From a checkpoint of a small mixture-of-experts model trained on Wikipedia.
Size: 11 layers, width 192, vocabulary 8192, 58.2M parameters.
Experts: 256 experts in each of 11 layers, 32 SwiGLU neurons an expert, a softmax router, a shared expert of 256 neurons.
Training: 734M tokens, 5691 steps.
Below are experts of layer 8 (counted from 0) of a mixture-of-experts language model. Rows are named router (the router's row for the expert), down (a neuron's output weights, with its number) and show model dimensions 0-191. Each number is 50 + 10 x the weight over its row's rms, rounded and kept within 0 to 99.
Before each expert's rows: a language model's description of what the expert responds to. This comes from a sample of Wikipedia text that the model never trained on.

# expert 26
Personal given names. First names and first-name pieces in lists, tables and infoboxes of officeholders or authors, such as William, David, Giuseppe, Norbert.
router:54 39 51 65 52 42 48 47 58 64 50 32 44 64 52 47 38 44 69 45 68 60 39 43 34 45 52 54 67 42 66 59 61 67 51 45 45 52 73 56 37 53 56 55 47 47 50 80 32 57 57 43 45 56 49 49 38 50 44 49 44 46 61 59 55 51 48 33 71 42 40 37 73 57 44 61 59 39 58 72 64 57 63 52 34 45 50 52 62 74 45 60 59 32 47 52 53 47 38 46 53 53 71 49 56 39 47 36 44 61 47 58 46 57 48 45 50 54 63 32 53 46 61 62 51 53 30 64 53 42 42 48 62 53 50 58 51 66 44 64 52 51 54 51 66 51 39 68 33 35 51 30 50 39 36 56 45 63 55 64 41 52 46 46 30 42 44 55 51 43 39 52 48 59 40 51 58 43 42 39 62 47 48 66 61 43 36 47 53 49 39 53
down0:55 53 65 42 52 53 27 43 50 47 41 30 64 63 61 48 44 55 56 46 61 40 41 53 65 52 48 53 36 41 40 42 51 57 53 50 58 34 42 58 31 39 61 53 56 46 42 56 41 61 62 45 32 48 50 49 34 50 59 62 45 58 40 50 47 52 45 56 39 53 49 41 41 54 24 43 52 63 68 59 53 47 60 30 59 55 42 58 41 37 57 52 53 50 52 36 68 34 37 53 59 41 41 63 48 60 39 32 67 38 46 53 51 70 53 37 50 57 68 27 62 42 31 45 53 50 60 49 75 66 42 53 63 54 50 75 30 43 53 45 60 53 55 54 52 46 43 53 50 44 60 44 31 51 54 62 53 55 57 47 54 24 44 38 61 39 54 48 36 60 55 47 33 28 45 61 44 53 51 50 59 51 47 56 57 55 46 62 50 54 34 54
down1:57 45 61 42 55 58 58 72 49 45 49 69 65 43 55 58 47 49 60 37 42 54 47 53 60 50 41 38 51 41 59 25 48 53 59 64 68 41 48 47 40 30 48 64 39 61 41 54 55 53 37 51 48 49 61 56 59 51 42 38 65 60 59 39 56 55 47 79 44 60 49 64 42 45 65 35 53 49 41 60 50 41 41 63 69 54 75 35 44 41 65 41 60 58 56 50 53 64 35 46 51 44 47 57 64 56 47 57 37 58 52 52 46 51 54 55 50 50 42 46 56 50 41 60 36 55 74 34 54 47 50 53 50 52 47 58 50 56 53 60 62 39 35 52 37 39 58 49 59 56 37 43 45 64 37 58 69 34 52 45 59 55 77 63 48 58 52 52 45 54 43 53 36 29 54 61 44 48 41 68 61 52 68 49 52 69 52 27 52 53 44 51
down2:43 43 50 69 51 38 57 43 57 53 39 42 41 52 61 52 55 63 48 55 52 35 46 55 47 54 42 80 53 71 48 62 42 58 45 28 56 62 51 59 46 38 52 27 26 40 61 49 28 50 57 50 44 45 44 47 51 33 60 56 47 40 45 65 49 57 43 49 57 53 48 57 57 53 62 64 67 40 62 59 52 65 49 35 36 56 45 55 59 65 26 64 55 47 44 40 54 47 39 34 68 58 61 56 59 35 60 67 39 43 56 43 54 46 48 50 60 61 44 40 52 48 46 45 64 62 40 46 50 55 46 59 47 40 41 44 43 46 50 50 51 50 66 51 53 69 32 50 37 50 40 31 46 54 62 54 42 64 49 46 42 68 50 49 45 43 39 73 56 54 41 48 56 70 52 58 55 50 65 40 45 49 23 56 60 42 46 58 41 58 64 41

# expert 49
Word-initial consonant pieces. First pieces of split lowercase words, mostly f, b, w, re, de, aff, such as aff-airs, de-ity, res-istant, met-allurgy.
router:33 35 55 41 39 49 41 53 30 28 46 42 51 41 57 36 50 70 44 53 58 61 60 45 64 61 54 53 36 55 51 50 64 26 62 56 44 41 41 35 65 48 58 58 58 31 47 43 57 46 46 63 48 47 40 71 47 35 53 38 65 73 51 43 37 28 60 60 53 53 41 47 38 52 35 39 36 45 48 32 47 53 48 40 53 59 48 46 46 48 47 53 36 50 53 51 41 55 66 29 43 41 38 51 65 40 49 61 44 51 62 50 54 47 54 30 60 64 53 69 54 36 60 51 47 42 60 44 56 57 75 43 51 32 44 55 35 49 45 55 44 52 53 39 58 50 49 52 38 45 56 43 30 43 56 41 48 51 55 35 57 46 51 33 50 44 51 50 39 33 33 59 36 40 54 46 30 45 64 52 46 42 34 33 52 36 53 45 55 48 48 50
down0:36 39 60 43 41 50 59 49 56 58 47 43 46 50 38 59 60 52 50 63 49 47 53 71 41 52 39 57 57 61 51 47 51 58 50 59 38 41 56 50 43 43 49 41 32 57 55 57 51 50 50 22 43 54 44 52 56 40 60 60 40 38 40 43 55 36 42 55 51 51 42 44 47 60 42 61 35 58 47 50 65 54 36 58 67 32 56 63 47 45 52 37 40 58 60 45 53 53 62 44 62 63 44 32 51 21 48 69 58 50 50 39 41 49 49 51 40 40 54 48 55 54 57 49 53 63 65 56 61 52 66 59 43 61 53 21 65 49 38 62 48 53 37 58 25 57 38 68 41 42 57 48 59 68 45 40 47 66 34 59 47 62 50 55 27 54 46 58 47 40 37 40 43 48 51 50 58 63 51 30 28 45 63 45 42 55 47 50 43 39 26 37
down1:47 54 51 42 59 50 60 54 61 36 48 61 38 49 43 45 79 62 56 68 42 40 57 26 57 38 55 24 35 42 54 39 35 55 59 58 59 53 54 50 43 51 46 51 61 67 51 55 62 52 40 49 63 16 55 51 56 63 35 52 68 59 38 69 40 51 62 44 64 55 48 63 63 51 50 50 64 43 46 58 57 47 50 57 50 63 49 47 46 56 53 61 52 41 45 55 43 50 49 43 51 41 55 45 63 57 52 56 26 45 52 47 54 50 52 45 60 52 37 51 69 62 50 58 43 52 61 52 59 49 48 41 50 48 38 52 62 48 46 53 48 46 58 44 58 60 48 36 49 39 46 49 57 61 47 18 52 48 41 63 47 44 26 41 38 52 61 69 71 41 37 65 60 47 46 40 52 79 55 54 29 38 54 60 56 39 46 39 50 45 52 49
down2:56 53 37 50 50 45 59 53 47 48 59 58 58 42 53 42 52 51 57 41 39 52 30 53 44 31 55 49 45 42 44 59 46 59 41 52 49 55 46 59 71 34 37 41 45 59 49 64 44 59 62 68 50 69 44 68 55 52 56 38 52 49 62 32 64 51 70 49 47 70 27 60 48 32 47 33 60 53 42 64 48 47 38 31 55 37 54 58 44 56 74 30 70 44 50 51 51 50 41 41 59 57 47 64 49 42 49 43 70 43 34 41 54 35 50 53 58 38 51 59 30 46 60 55 49 63 53 49 60 51 54 57 33 57 35 55 47 44 53 45 71 58 51 64 60 47 46 51 64 71 52 50 46 45 49 40 66 51 45 68 60 48 31 45 55 61 53 48 47 46 57 40 48 58 63 57 47 27 58 42 63 56 60 58 52 61 66 55 49 38 45 68

# expert 55
Prefix-like word starts. Word-initial pieces like inter, con, in, pre, super and capital F, such as inter-vention, inter-pretive, In-ventor, super-position.
router:37 63 45 35 43 60 51 63 45 39 71 55 69 62 49 37 47 39 63 65 59 73 66 43 70 52 59 56 36 46 53 51 57 44 56 55 43 62 57 42 44 46 54 54 52 50 33 53 56 44 47 58 38 53 34 58 57 54 61 51 43 43 66 43 45 49 60 48 50 43 52 53 49 69 45 54 39 46 26 54 50 51 35 34 47 52 50 44 35 44 37 40 48 68 39 54 38 59 59 38 41 38 37 47 56 63 41 36 49 45 59 59 50 42 51 53 57 55 48 61 72 50 38 44 40 52 59 46 35 55 55 31 41 43 36 51 22 54 49 40 36 33 50 36 63 51 44 36 66 52 53 38 52 51 48 55 67 43 49 32 40 39 46 56 62 51 29 56 46 43 59 50 48 44 63 48 50 56 60 38 51 43 46 53 64 57 33 40 56 79 47 57
down0:38 51 64 35 45 61 42 45 41 45 49 66 55 51 55 30 27 48 53 65 29 59 45 58 53 55 56 31 52 52 50 54 54 34 30 51 59 32 34 56 64 46 46 72 37 44 35 44 44 38 58 57 49 37 48 63 59 38 41 59 63 39 59 42 21 56 43 39 62 53 51 58 55 48 61 61 54 44 45 38 54 60 55 45 50 60 52 36 51 46 49 48 38 54 44 61 48 25 46 47 41 58 30 48 74 60 51 38 53 49 39 61 51 45 62 45 54 62 38 64 48 45 51 48 41 56 51 66 57 42 53 48 59 49 56 64 43 77 46 49 52 51 41 49 46 47 45 25 59 47 62 39 59 43 42 61 36 53 51 39 42 38 34 45 59 51 48 47 55 61 81 50 60 51 66 54 55 54 39 44 56 42 46 36 51 59 46 59 58 56 52 58
down1:30 34 46 42 34 74 44 46 67 67 45 63 55 49 49 58 50 54 42 56 43 49 52 53 53 65 26 37 57 41 26 41 48 45 57 49 48 28 57 47 46 44 49 48 52 41 58 34 37 46 56 61 50 49 49 45 47 46 47 26 53 48 53 49 67 49 49 57 47 58 65 57 50 62 50 62 64 44 59 42 42 48 56 39 77 61 63 53 44 44 57 53 47 47 44 35 49 53 51 63 52 54 44 27 38 43 54 62 55 39 47 58 36 25 48 53 45 43 29 69 65 44 49 35 42 53 59 50 53 58 42 42 61 49 39 55 61 44 39 44 47 49 35 33 31 55 59 32 56 41 48 34 62 46 44 63 61 49 55 51 49 38 61 52 43 44 51 56 36 41 54 47 67 45 47 53 44 58 56 41 60 29 48 48 56 34 46 53 32 59 64 70
down2:44 57 62 46 55 40 51 58 53 37 44 43 62 52 51 56 46 66 59 48 63 36 60 41 43 66 40 39 49 57 48 43 47 73 58 45 39 50 56 61 46 51 56 62 43 50 57 44 34 49 64 50 51 58 49 41 70 42 52 27 63 50 42 39 45 41 48 71 64 32 42 56 44 54 46 66 55 65 55 42 50 39 59 64 40 59 60 35 34 58 32 51 32 44 49 58 45 51 43 36 43 44 49 62 32 68 39 51 40 55 46 54 55 53 38 27 47 54 51 57 41 59 53 54 22 38 51 34 38 59 43 53 53 47 67 58 56 58 45 45 45 68 59 46 50 45 54 53 40 64 62 65 55 44 61 63 45 55 42 67 44 48 81 55 62 59 58 48 33 38 49 56 56 57 46 47 54 31 46 39 32 41 60 44 57 48 43 51 60 43 41 35

# expert 42
Capitalized word openings. First syllable of capitalized names and words, often in titles or tables, such as Cour-se, Mer-cedes, Cor-so, Prop-osition, T-on-ight.
router:44 60 49 54 46 49 43 49 51 57 65 33 53 47 46 50 31 40 45 55 50 48 54 50 48 41 55 27 38 56 52 57 63 37 46 37 53 47 50 34 58 47 33 57 54 54 45 37 55 58 63 42 46 55 31 53 57 46 44 51 56 58 28 55 65 47 62 44 49 43 43 42 53 81 47 57 33 72 50 62 38 58 41 26 38 53 47 53 37 50 47 35 49 52 36 65 48 40 47 43 32 21 40 42 42 30 46 46 47 67 57 59 48 28 50 54 56 59 58 40 64 43 23 47 44 52 50 35 44 41 60 59 56 51 36 56 61 53 49 59 48 38 60 55 71 34 50 33 47 60 66 39 47 45 51 45 49 61 67 54 45 64 43 55 71 42 44 62 52 39 54 51 49 42 51 48 28 41 47 51 53 52 62 39 50 43 59 50 42 61 60 53
down0:45 37 49 48 48 62 45 61 71 58 42 35 49 64 68 42 58 41 41 50 42 47 49 48 37 44 47 51 35 30 28 51 45 62 51 47 35 57 64 52 47 48 66 58 48 55 58 45 61 51 54 53 53 53 49 55 45 51 44 61 40 49 42 41 31 43 51 38 59 50 57 42 37 56 52 47 52 79 58 45 45 64 49 35 56 48 42 58 65 53 45 49 44 69 39 45 50 53 40 56 34 25 42 59 59 59 41 38 45 75 36 24 58 50 31 42 49 52 49 32 62 62 49 40 58 49 69 57 47 45 60 54 49 50 17 44 60 38 53 56 37 57 31 52 53 54 55 52 51 63 45 45 37 61 36 51 44 54 64 61 44 53 62 42 52 40 62 59 39 57 52 42 53 51 55 70 46 51 41 44 46 50 37 57 55 54 48 45 49 20 47 53
down1:57 53 51 53 51 53 63 53 41 62 51 67 75 49 24 42 56 46 51 59 40 61 45 59 41 51 39 54 57 48 52 56 52 35 54 48 42 47 39 37 49 57 49 45 40 41 50 37 34 55 60 44 52 40 57 50 55 51 40 37 31 54 52 72 57 30 63 61 55 68 46 43 47 60 52 49 40 57 70 62 71 68 30 42 42 53 59 38 51 48 41 57 43 57 50 40 61 28 40 42 53 35 48 40 72 42 60 51 54 41 72 63 53 60 57 39 60 43 71 63 53 54 41 45 46 43 43 44 35 64 58 28 48 61 67 70 48 61 55 51 38 49 45 50 43 47 60 45 28 58 56 52 61 40 32 52 46 58 48 61 46 55 41 49 38 44 50 47 46 56 41 52 53 53 71 39 57 44 41 46 48 55 47 45 66 35 49 68 48 39 47 40
down2:58 39 45 57 31 48 53 54 55 59 42 43 47 61 76 41 60 43 32 59 34 54 52 54 67 38 47 62 61 55 44 43 54 39 50 37 51 40 44 57 62 34 54 51 44 37 42 42 40 47 58 52 61 40 67 55 53 60 63 56 52 56 50 28 49 62 58 71 26 50 54 35 44 27 64 52 63 24 49 53 44 50 42 51 56 50 61 45 39 47 53 70 45 49 54 47 51 42 46 43 51 43 45 53 50 55 57 42 42 44 37 47 51 67 44 58 52 58 51 53 54 65 54 38 77 53 54 54 30 39 45 48 51 53 52 40 35 51 55 70 49 58 31 55 50 32 35 47 34 60 51 49 46 38 46 55 60 62 52 43 55 47 42 34 66 58 46 70 44 29 62 43 43 58 47 52 38 40 58 42 54 67 66 38 67 44 43 55 41 46 53 58

# expert 20
Word-initial Latin prefixes. First pieces of longer words, usually prefixes like ex, res, cons, trans, des, as in exceptionally, undesirable, well-received.
router:45 45 51 49 47 62 41 53 45 44 54 27 63 43 55 37 53 39 57 56 42 66 47 27 52 46 57 40 52 60 45 55 57 64 56 59 57 52 36 58 35 46 33 67 42 49 50 59 70 39 50 40 39 58 57 64 38 60 50 40 55 47 46 56 58 47 68 46 64 34 41 50 57 52 50 43 48 36 46 50 55 57 29 63 73 49 48 41 42 72 36 55 42 45 60 53 31 59 61 45 50 33 31 66 34 64 45 55 65 64 59 54 59 38 33 44 48 53 28 50 69 56 62 56 42 51 47 45 31 63 55 55 44 40 47 50 37 27 45 43 47 43 62 58 40 47 53 41 48 59 36 43 46 48 53 57 48 64 47 50 47 53 38 46 51 53 52 52 44 45 61 66 48 43 72 41 74 56 45 58 52 57 45 27 55 55 61 41 36 50 54 45
down0:72 52 46 50 50 45 37 61 45 54 59 37 44 66 62 63 51 53 57 48 49 40 55 50 58 57 64 56 62 47 37 61 64 44 55 47 48 63 36 66 70 49 39 45 46 53 43 67 44 38 56 37 53 54 53 59 43 60 50 47 49 48 50 52 48 47 52 33 62 37 51 51 51 52 73 46 42 49 63 49 45 38 54 48 44 31 44 64 56 58 36 58 43 40 65 52 44 33 40 57 61 73 45 64 36 50 43 38 56 62 61 37 50 58 60 55 64 61 42 62 54 48 44 54 53 34 26 59 53 35 44 63 51 46 47 63 42 39 45 58 38 63 63 32 45 47 38 46 50 38 53 45 54 55 46 66 65 55 36 55 35 49 52 21 38 62 50 56 44 47 46 62 54 49 45 15 54 65 26 61 44 54 51 51 51 40 45 50 61 54 42 54
down1:39 70 61 54 36 53 56 53 45 44 35 44 54 54 35 51 49 50 60 61 58 82 50 61 61 56 50 56 37 37 39 51 70 48 53 67 54 49 44 56 55 51 36 48 43 57 60 56 49 66 55 20 46 47 54 61 67 51 72 51 43 41 44 50 61 37 64 31 52 52 50 41 44 67 54 56 46 48 50 39 33 58 77 49 51 42 53 44 54 55 54 28 68 48 65 54 43 53 52 42 57 40 44 68 39 43 57 58 40 46 50 51 59 47 54 65 45 51 54 43 37 42 46 44 26 70 55 33 47 59 31 46 59 38 38 43 46 43 47 58 48 39 59 60 44 52 52 47 60 72 52 55 50 35 41 46 42 56 59 58 54 52 60 49 53 49 51 71 61 52 62 64 55 51 55 55 62 50 42 63 54 57 61 37 46 50 62 53 44 35 53 27
down2:47 46 65 46 39 36 45 57 49 49 66 34 53 64 63 62 54 70 63 62 39 51 35 51 36 39 55 60 49 39 33 51 63 31 52 38 58 51 38 44 40 42 40 50 56 52 44 43 43 59 60 47 61 57 62 70 45 43 56 61 46 36 38 64 50 41 39 43 49 37 61 48 54 42 46 71 50 63 52 52 45 62 44 61 56 45 53 57 43 50 42 66 72 60 45 60 40 55 60 53 50 55 61 63 53 53 42 48 55 67 48 54 45 63 49 60 54 41 47 45 52 50 34 57 33 43 57 43 45 78 51 30 48 47 60 49 68 57 67 58 49 61 44 58 67 45 53 67 48 45 53 69 49 45 55 57 52 47 71 46 46 63 54 54 66 57 49 57 70 57 41 38 59 51 54 58 82 48 49 62 38 51 46 50 26 62 51 39 47 58 59 43

# expert 61
Latin name endings. Inner and final pieces of Latin species names in taxonomic lists, such as -us, -is, -atus, -ensis, -idae, e.g. moll-is, copios-us.
router:35 42 25 48 50 55 40 55 52 60 37 37 47 49 44 45 52 46 47 52 46 65 44 69 56 67 55 47 55 47 67 68 70 45 52 42 40 46 47 60 56 53 28 43 44 36 66 42 44 68 68 39 61 39 48 49 58 68 44 49 31 52 36 62 62 33 49 27 65 49 49 48 48 45 51 48 43 38 50 48 31 67 34 35 43 46 32 47 51 59 40 53 43 47 35 47 57 64 53 43 41 56 48 59 71 40 52 45 53 61 38 40 52 57 65 48 40 48 35 66 44 72 57 41 66 48 47 50 62 64 41 50 48 38 52 45 77 49 54 50 48 31 42 40 47 55 33 61 37 35 48 49 49 39 49 52 39 58 42 62 55 57 46 43 49 48 46 46 54 50 46 45 48 55 40 59 56 32 65 46 35 46 37 53 59 59 42 55 45 41 38 39
down0:42 50 38 51 47 55 49 62 38 37 57 30 64 64 52 50 51 39 56 58 27 50 41 48 61 60 51 58 58 66 56 65 53 40 40 54 65 31 63 33 43 69 37 51 39 41 49 70 30 45 61 38 60 41 53 52 56 48 44 50 40 60 60 56 50 60 51 37 47 54 38 34 40 38 58 48 52 50 57 50 50 54 41 50 44 51 40 81 51 57 37 58 53 50 52 64 49 55 25 49 47 58 41 49 45 31 46 60 59 69 45 43 34 54 56 54 51 37 30 44 49 46 60 54 62 59 40 59 55 61 63 56 60 54 49 33 54 54 61 48 30 48 20 39 39 51 58 59 25 53 51 40 59 51 40 47 60 46 65 57 54 41 57 49 56 65 58 45 54 39 51 44 66 67 50 59 55 42 63 54 47 42 40 45 64 54 47 51 39 55 49 43
down1:41 41 34 34 67 49 41 38 36 36 56 48 66 43 63 66 56 54 45 40 64 45 57 63 40 35 52 56 51 36 51 66 58 54 52 59 60 67 60 64 66 46 50 55 39 65 58 60 49 56 64 40 30 59 30 68 55 51 39 55 41 32 42 57 45 44 55 44 62 63 40 47 48 35 56 31 47 47 49 51 47 64 51 44 38 65 64 60 60 45 43 48 51 44 40 51 45 52 41 48 63 59 39 43 49 52 51 60 50 34 54 56 67 68 36 28 60 55 54 52 56 45 41 54 42 55 51 42 59 43 39 46 46 44 40 38 49 44 58 62 53 58 49 57 44 62 48 57 34 34 57 24 57 49 38 60 63 35 42 48 54 47 44 57 30 58 38 59 58 65 64 53 50 57 28 50 42 46 52 58 50 37 58 49 57 70 48 53 50 64 31 46
down2:27 41 38 35 55 46 33 62 47 50 18 50 50 46 56 50 42 39 58 52 54 54 44 26 45 44 47 47 47 48 54 58 49 56 61 40 47 48 38 55 64 38 50 35 55 59 47 34 54 60 48 53 52 71 35 66 44 54 48 54 56 57 48 40 50 49 62 44 45 56 49 53 40 64 70 48 37 42 54 47 48 34 47 46 55 49 25 53 63 41 55 40 53 51 56 45 56 75 60 64 34 25 77 58 50 48 51 61 59 59 36 46 50 55 48 55 40 49 41 55 66 50 50 44 62 33 57 63 46 34 46 47 61 64 77 55 70 33 51 40 39 49 46 41 56 53 56 49 52 47 50 37 58 41 56 48 39 44 54 72 45 31 44 40 46 47 56 44 53 38 34 43 42 59 53 57 55 54 53 52 44 53 47 56 68 62 49 60 54 58 45 33

# expert 60
Japanese/Chinese text bytes. Byte pieces of Japanese and Chinese script and other non-Latin characters, plus romanized Japanese names in film, game, and music credit lists.
router:44 54 40 67 37 58 42 59 51 46 43 41 51 52 51 39 38 56 37 35 45 58 49 57 60 63 47 69 46 47 38 58 59 60 40 33 49 47 32 44 61 45 33 32 52 34 53 38 27 29 51 44 63 42 45 37 46 42 45 51 36 68 49 55 54 41 64 43 59 59 49 42 35 61 52 41 45 49 39 49 46 57 50 52 53 67 35 58 27 51 54 58 60 45 67 56 44 47 55 57 46 70 51 63 29 42 36 59 47 44 27 44 37 42 54 59 51 45 52 61 47 49 41 40 53 43 41 62 41 40 57 56 53 63 37 34 59 54 42 53 55 52 57 32 61 55 65 50 45 44 45 40 76 51 46 42 63 44 38 56 52 53 41 58 61 41 62 51 47 43 56 63 43 44 58 49 58 22 57 47 56 40 41 39 53 68 55 48 47 31 67 61
down0:54 47 48 61 42 39 45 41 54 70 38 54 24 48 46 57 50 57 57 60 64 52 64 58 46 47 44 50 50 47 49 31 56 64 50 49 64 50 42 46 48 34 52 50 58 70 59 65 59 51 42 41 56 58 36 37 43 56 64 79 53 45 55 39 43 42 50 57 50 61 70 54 58 44 43 43 47 58 51 50 60 41 46 51 47 56 31 61 64 67 44 62 55 41 45 51 78 49 51 64 52 61 28 40 66 53 47 43 35 45 56 50 44 32 60 46 52 63 51 53 50 57 47 44 50 49 64 55 61 41 49 34 52 62 32 33 60 63 61 59 58 60 59 44 52 55 46 72 39 50 46 71 62 50 48 45 42 52 59 20 58 54 41 55 51 70 42 51 43 56 55 63 64 43 25 54 56 49 43 44 67 46 54 38 40 45 51 47 43 63 46 44
down1:42 24 49 56 49 55 35 42 45 57 56 54 47 47 50 37 51 46 42 50 53 49 46 42 39 48 48 50 49 60 45 81 45 62 48 46 48 45 40 48 61 56 53 58 52 51 44 49 34 43 54 58 54 46 64 45 46 34 41 43 43 46 52 52 61 45 38 51 53 44 44 60 27 58 44 39 51 43 44 63 46 59 60 46 62 42 43 62 42 41 54 35 52 55 42 79 47 68 41 71 60 56 21 58 48 49 54 40 41 49 47 50 50 47 60 51 47 34 56 45 58 30 36 45 57 38 32 47 50 67 42 45 42 58 42 39 47 48 58 51 46 44 51 28 43 67 59 62 55 53 45 50 82 44 40 55 63 48 38 61 54 42 43 39 49 28 49 54 44 42 57 48 32 29 61 56 59 52 52 71 34 40 67 64 51 74 56 51 54 52 34 45
down2:49 57 49 47 52 43 62 60 39 43 37 50 67 57 48 29 46 54 61 53 63 46 53 48 54 60 52 38 48 57 51 58 44 49 66 33 45 40 60 45 54 47 43 59 57 49 33 58 50 43 48 34 44 57 61 50 49 40 40 51 46 53 35 67 37 42 53 47 66 32 34 30 39 57 52 40 61 45 33 44 43 41 49 52 52 35 59 60 71 58 48 30 68 54 60 50 57 33 47 49 49 47 48 62 42 63 42 36 47 55 45 68 61 48 66 62 54 47 63 43 45 54 65 41 60 48 61 57 52 36 55 53 52 58 72 23 65 60 62 46 37 51 42 63 48 41 61 59 48 52 53 47 53 52 41 64 48 58 31 75 44 44 46 41 54 40 43 51 71 44 38 45 53 26 52 56 48 57 39 30 68 57 51 57 43 62 55 36 61 42 54 53

# expert 28
Units after numbers. Measurement units right after a number, such as km, mi, nmi, ft, metres, lb, plus commas and coordinate letters inside numbers.
router:40 42 66 36 49 58 62 66 39 48 49 64 66 41 46 45 53 60 51 60 46 42 58 59 63 68 42 54 32 53 47 57 63 39 59 47 56 56 49 35 41 52 60 51 46 47 65 47 56 50 48 40 49 64 50 40 40 61 36 64 63 63 46 60 59 46 54 55 19 55 48 46 45 42 49 47 51 52 62 51 45 49 61 60 32 52 37 40 35 47 45 52 39 35 69 57 54 60 68 56 61 59 35 42 51 51 31 64 70 63 61 39 52 42 53 50 58 57 49 59 55 52 39 72 74 64 48 42 52 58 39 52 55 45 50 50 40 55 47 39 44 72 60 60 51 51 52 68 58 60 50 67 57 63 50 68 36 50 44 38 70 60 48 60 52 37 40 48 54 47 39 46 67 54 49 41 51 51 56 41 37 34 50 68 51 48 35 36 62 34 61 50
down1:63 51 60 51 37 63 44 49 45 50 50 38 47 41 34 48 59 52 60 41 59 61 43 54 58 52 50 47 50 64 47 59 52 51 59 45 45 48 41 42 40 74 43 44 49 33 51 53 57 33 43 44 27 63 60 62 62 50 30 68 49 19 53 58 41 41 52 45 51 55 52 42 50 43 66 41 49 54 31 55 50 39 54 41 53 44 55 44 60 60 61 61 52 58 35 58 47 37 44 64 46 52 75 54 47 63 68 65 36 37 60 50 46 37 33 63 34 45 49 54 45 57 43 44 62 66 51 45 71 59 71 40 47 36 49 42 55 48 71 56 49 58 45 57 59 49 33 44 59 41 57 50 41 43 53 42 45 44 58 40 23 41 33 56 52 62 58 37 42 68 63 57 50 48 51 67 49 42 65 64 50 46 53 58 53 70 56 44 41 52 41 44
down2:51 37 52 46 61 33 33 63 54 60 54 42 27 40 45 53 52 61 59 43 48 54 52 36 52 56 65 61 56 56 67 58 43 62 59 53 40 56 45 58 49 47 56 50 54 44 34 53 46 63 45 45 59 70 65 47 47 54 56 21 40 51 57 42 55 55 43 47 63 54 41 58 57 53 47 40 53 40 47 61 41 59 57 54 65 50 57 57 61 59 54 45 71 50 57 55 61 68 61 53 69 51 50 33 56 42 37 72 43 51 52 46 35 36 47 48 45 53 54 62 56 52 59 53 53 46 70 46 70 52 46 66 37 46 44 55 37 53 44 55 55 49 82 60 49 65 47 42 52 23 59 56 58 43 49 39 59 46 57 43 50 55 35 61 58 44 55 46 40 52 43 42 60 51 55 46 49 66 44 64 59 26 32 52 70 40 49 56 29 46 70 39
down3:55 47 65 26 64 62 62 47 40 64 43 58 47 44 46 43 51 51 46 68 39 40 43 51 39 46 49 64 55 46 52 53 49 54 46 70 47 45 35 48 55 43 58 50 55 68 43 73 52 59 56 67 65 61 51 62 49 55 61 37 67 50 51 66 51 48 40 56 57 56 38 48 62 66 68 55 43 31 58 51 30 56 23 68 60 50 63 27 50 67 64 52 38 63 57 56 54 46 52 39 53 48 50 56 55 43 47 63 60 48 51 43 51 28 44 55 54 69 55 50 35 52 56 64 55 54 50 38 39 46 42 58 40 57 37 49 63 42 55 45 51 44 43 61 41 38 53 65 47 67 52 50 71 62 36 29 40 42 51 63 58 64 54 36 34 48 62 44 61 61 53 57 39 64 49 57 55 62 52 54 43 60 43 61 52 46 41 48 48 39 63 56

# expert 63
Copula and role words. "as", "is", "was", "became" linking a subject to its role or description, plus the "-" that starts infobox lines after Occupations.
router:66 49 57 61 28 56 33 46 53 45 51 49 52 54 40 44 56 50 55 45 67 53 27 48 58 39 49 46 39 42 71 52 42 42 49 38 46 45 44 57 45 52 65 38 47 41 36 44 46 51 38 29 41 56 63 43 75 31 57 54 38 44 54 50 67 40 54 57 60 38 44 40 70 48 50 39 36 47 46 60 60 60 57 66 49 44 51 58 63 46 47 43 58 60 50 51 44 34 33 65 42 39 59 33 65 69 55 52 59 57 51 58 60 40 35 61 28 45 50 67 53 40 42 58 57 37 55 41 42 51 48 39 47 42 52 52 58 40 33 42 50 62 40 47 50 57 40 57 54 63 50 38 60 40 41 48 40 46 42 52 52 53 52 56 37 48 46 44 62 45 54 69 35 45 62 25 42 47 40 52 35 68 63 36 47 34 63 60 44 48 67 65
down1:58 54 54 47 51 45 56 70 58 48 56 59 43 70 46 49 42 46 63 56 51 19 31 55 61 45 49 40 55 37 34 64 38 36 71 64 30 50 50 57 48 50 48 53 59 56 44 45 49 52 72 50 45 57 58 48 70 53 64 66 56 55 36 49 50 52 58 71 49 62 58 46 53 47 50 42 58 56 54 33 26 52 53 61 47 55 45 44 41 44 47 37 49 46 49 39 63 51 43 31 61 45 47 71 60 34 34 34 55 53 66 59 63 56 66 42 53 31 43 55 36 53 43 45 64 61 66 41 44 50 47 52 51 40 40 43 47 37 56 53 68 53 51 51 51 61 46 53 55 47 57 34 47 42 33 55 50 67 51 64 44 56 53 53 42 43 38 29 29 58 53 42 45 46 53 48 57 41 53 35 53 37 48 66 38 60 48 71 62 46 55 51
down2:59 53 44 68 57 58 53 51 46 39 52 55 47 50 39 44 50 52 59 43 31 39 63 56 59 47 53 56 42 33 45 54 79 45 44 46 52 47 43 55 56 44 56 51 57 44 49 38 52 66 37 72 60 35 42 61 51 53 62 53 45 36 55 42 55 71 51 42 46 46 55 47 39 50 45 68 60 49 36 34 42 44 52 53 34 37 54 55 49 53 66 62 53 46 38 39 66 37 36 57 56 41 63 34 36 36 69 45 48 56 43 52 60 65 58 62 55 48 58 68 38 34 57 57 55 55 48 58 64 42 57 67 49 54 65 60 43 51 61 58 50 55 32 53 59 35 58 36 55 51 40 40 38 54 30 40 60 51 69 54 71 61 50 48 50 55 65 64 41 51 47 48 40 69 48 27 60 53 52 49 53 31 36 44 61 54 65 49 42 34 51 44
down3:52 65 53 25 50 58 53 36 63 62 38 53 56 46 58 57 49 54 47 45 58 46 39 32 53 73 40 66 38 59 46 49 57 45 65 39 49 36 48 47 48 64 38 49 47 57 50 46 45 44 46 35 56 60 63 43 69 49 57 46 49 58 49 59 47 34 63 66 69 50 36 51 51 46 49 63 39 61 55 65 61 58 48 50 68 47 52 47 40 42 46 38 47 50 59 50 62 51 34 62 50 75 54 50 54 44 48 46 42 48 76 53 57 46 57 46 56 51 60 56 59 69 51 56 43 36 50 37 36 57 42 35 57 40 61 40 41 37 59 46 62 29 67 38 58 68 43 54 55 74 39 56 60 42 54 62 36 44 38 61 44 67 52 59 32 40 58 56 30 40 37 45 47 61 64 32 55 45 47 52 49 53 40 54 55 61 56 48 63 34 44 51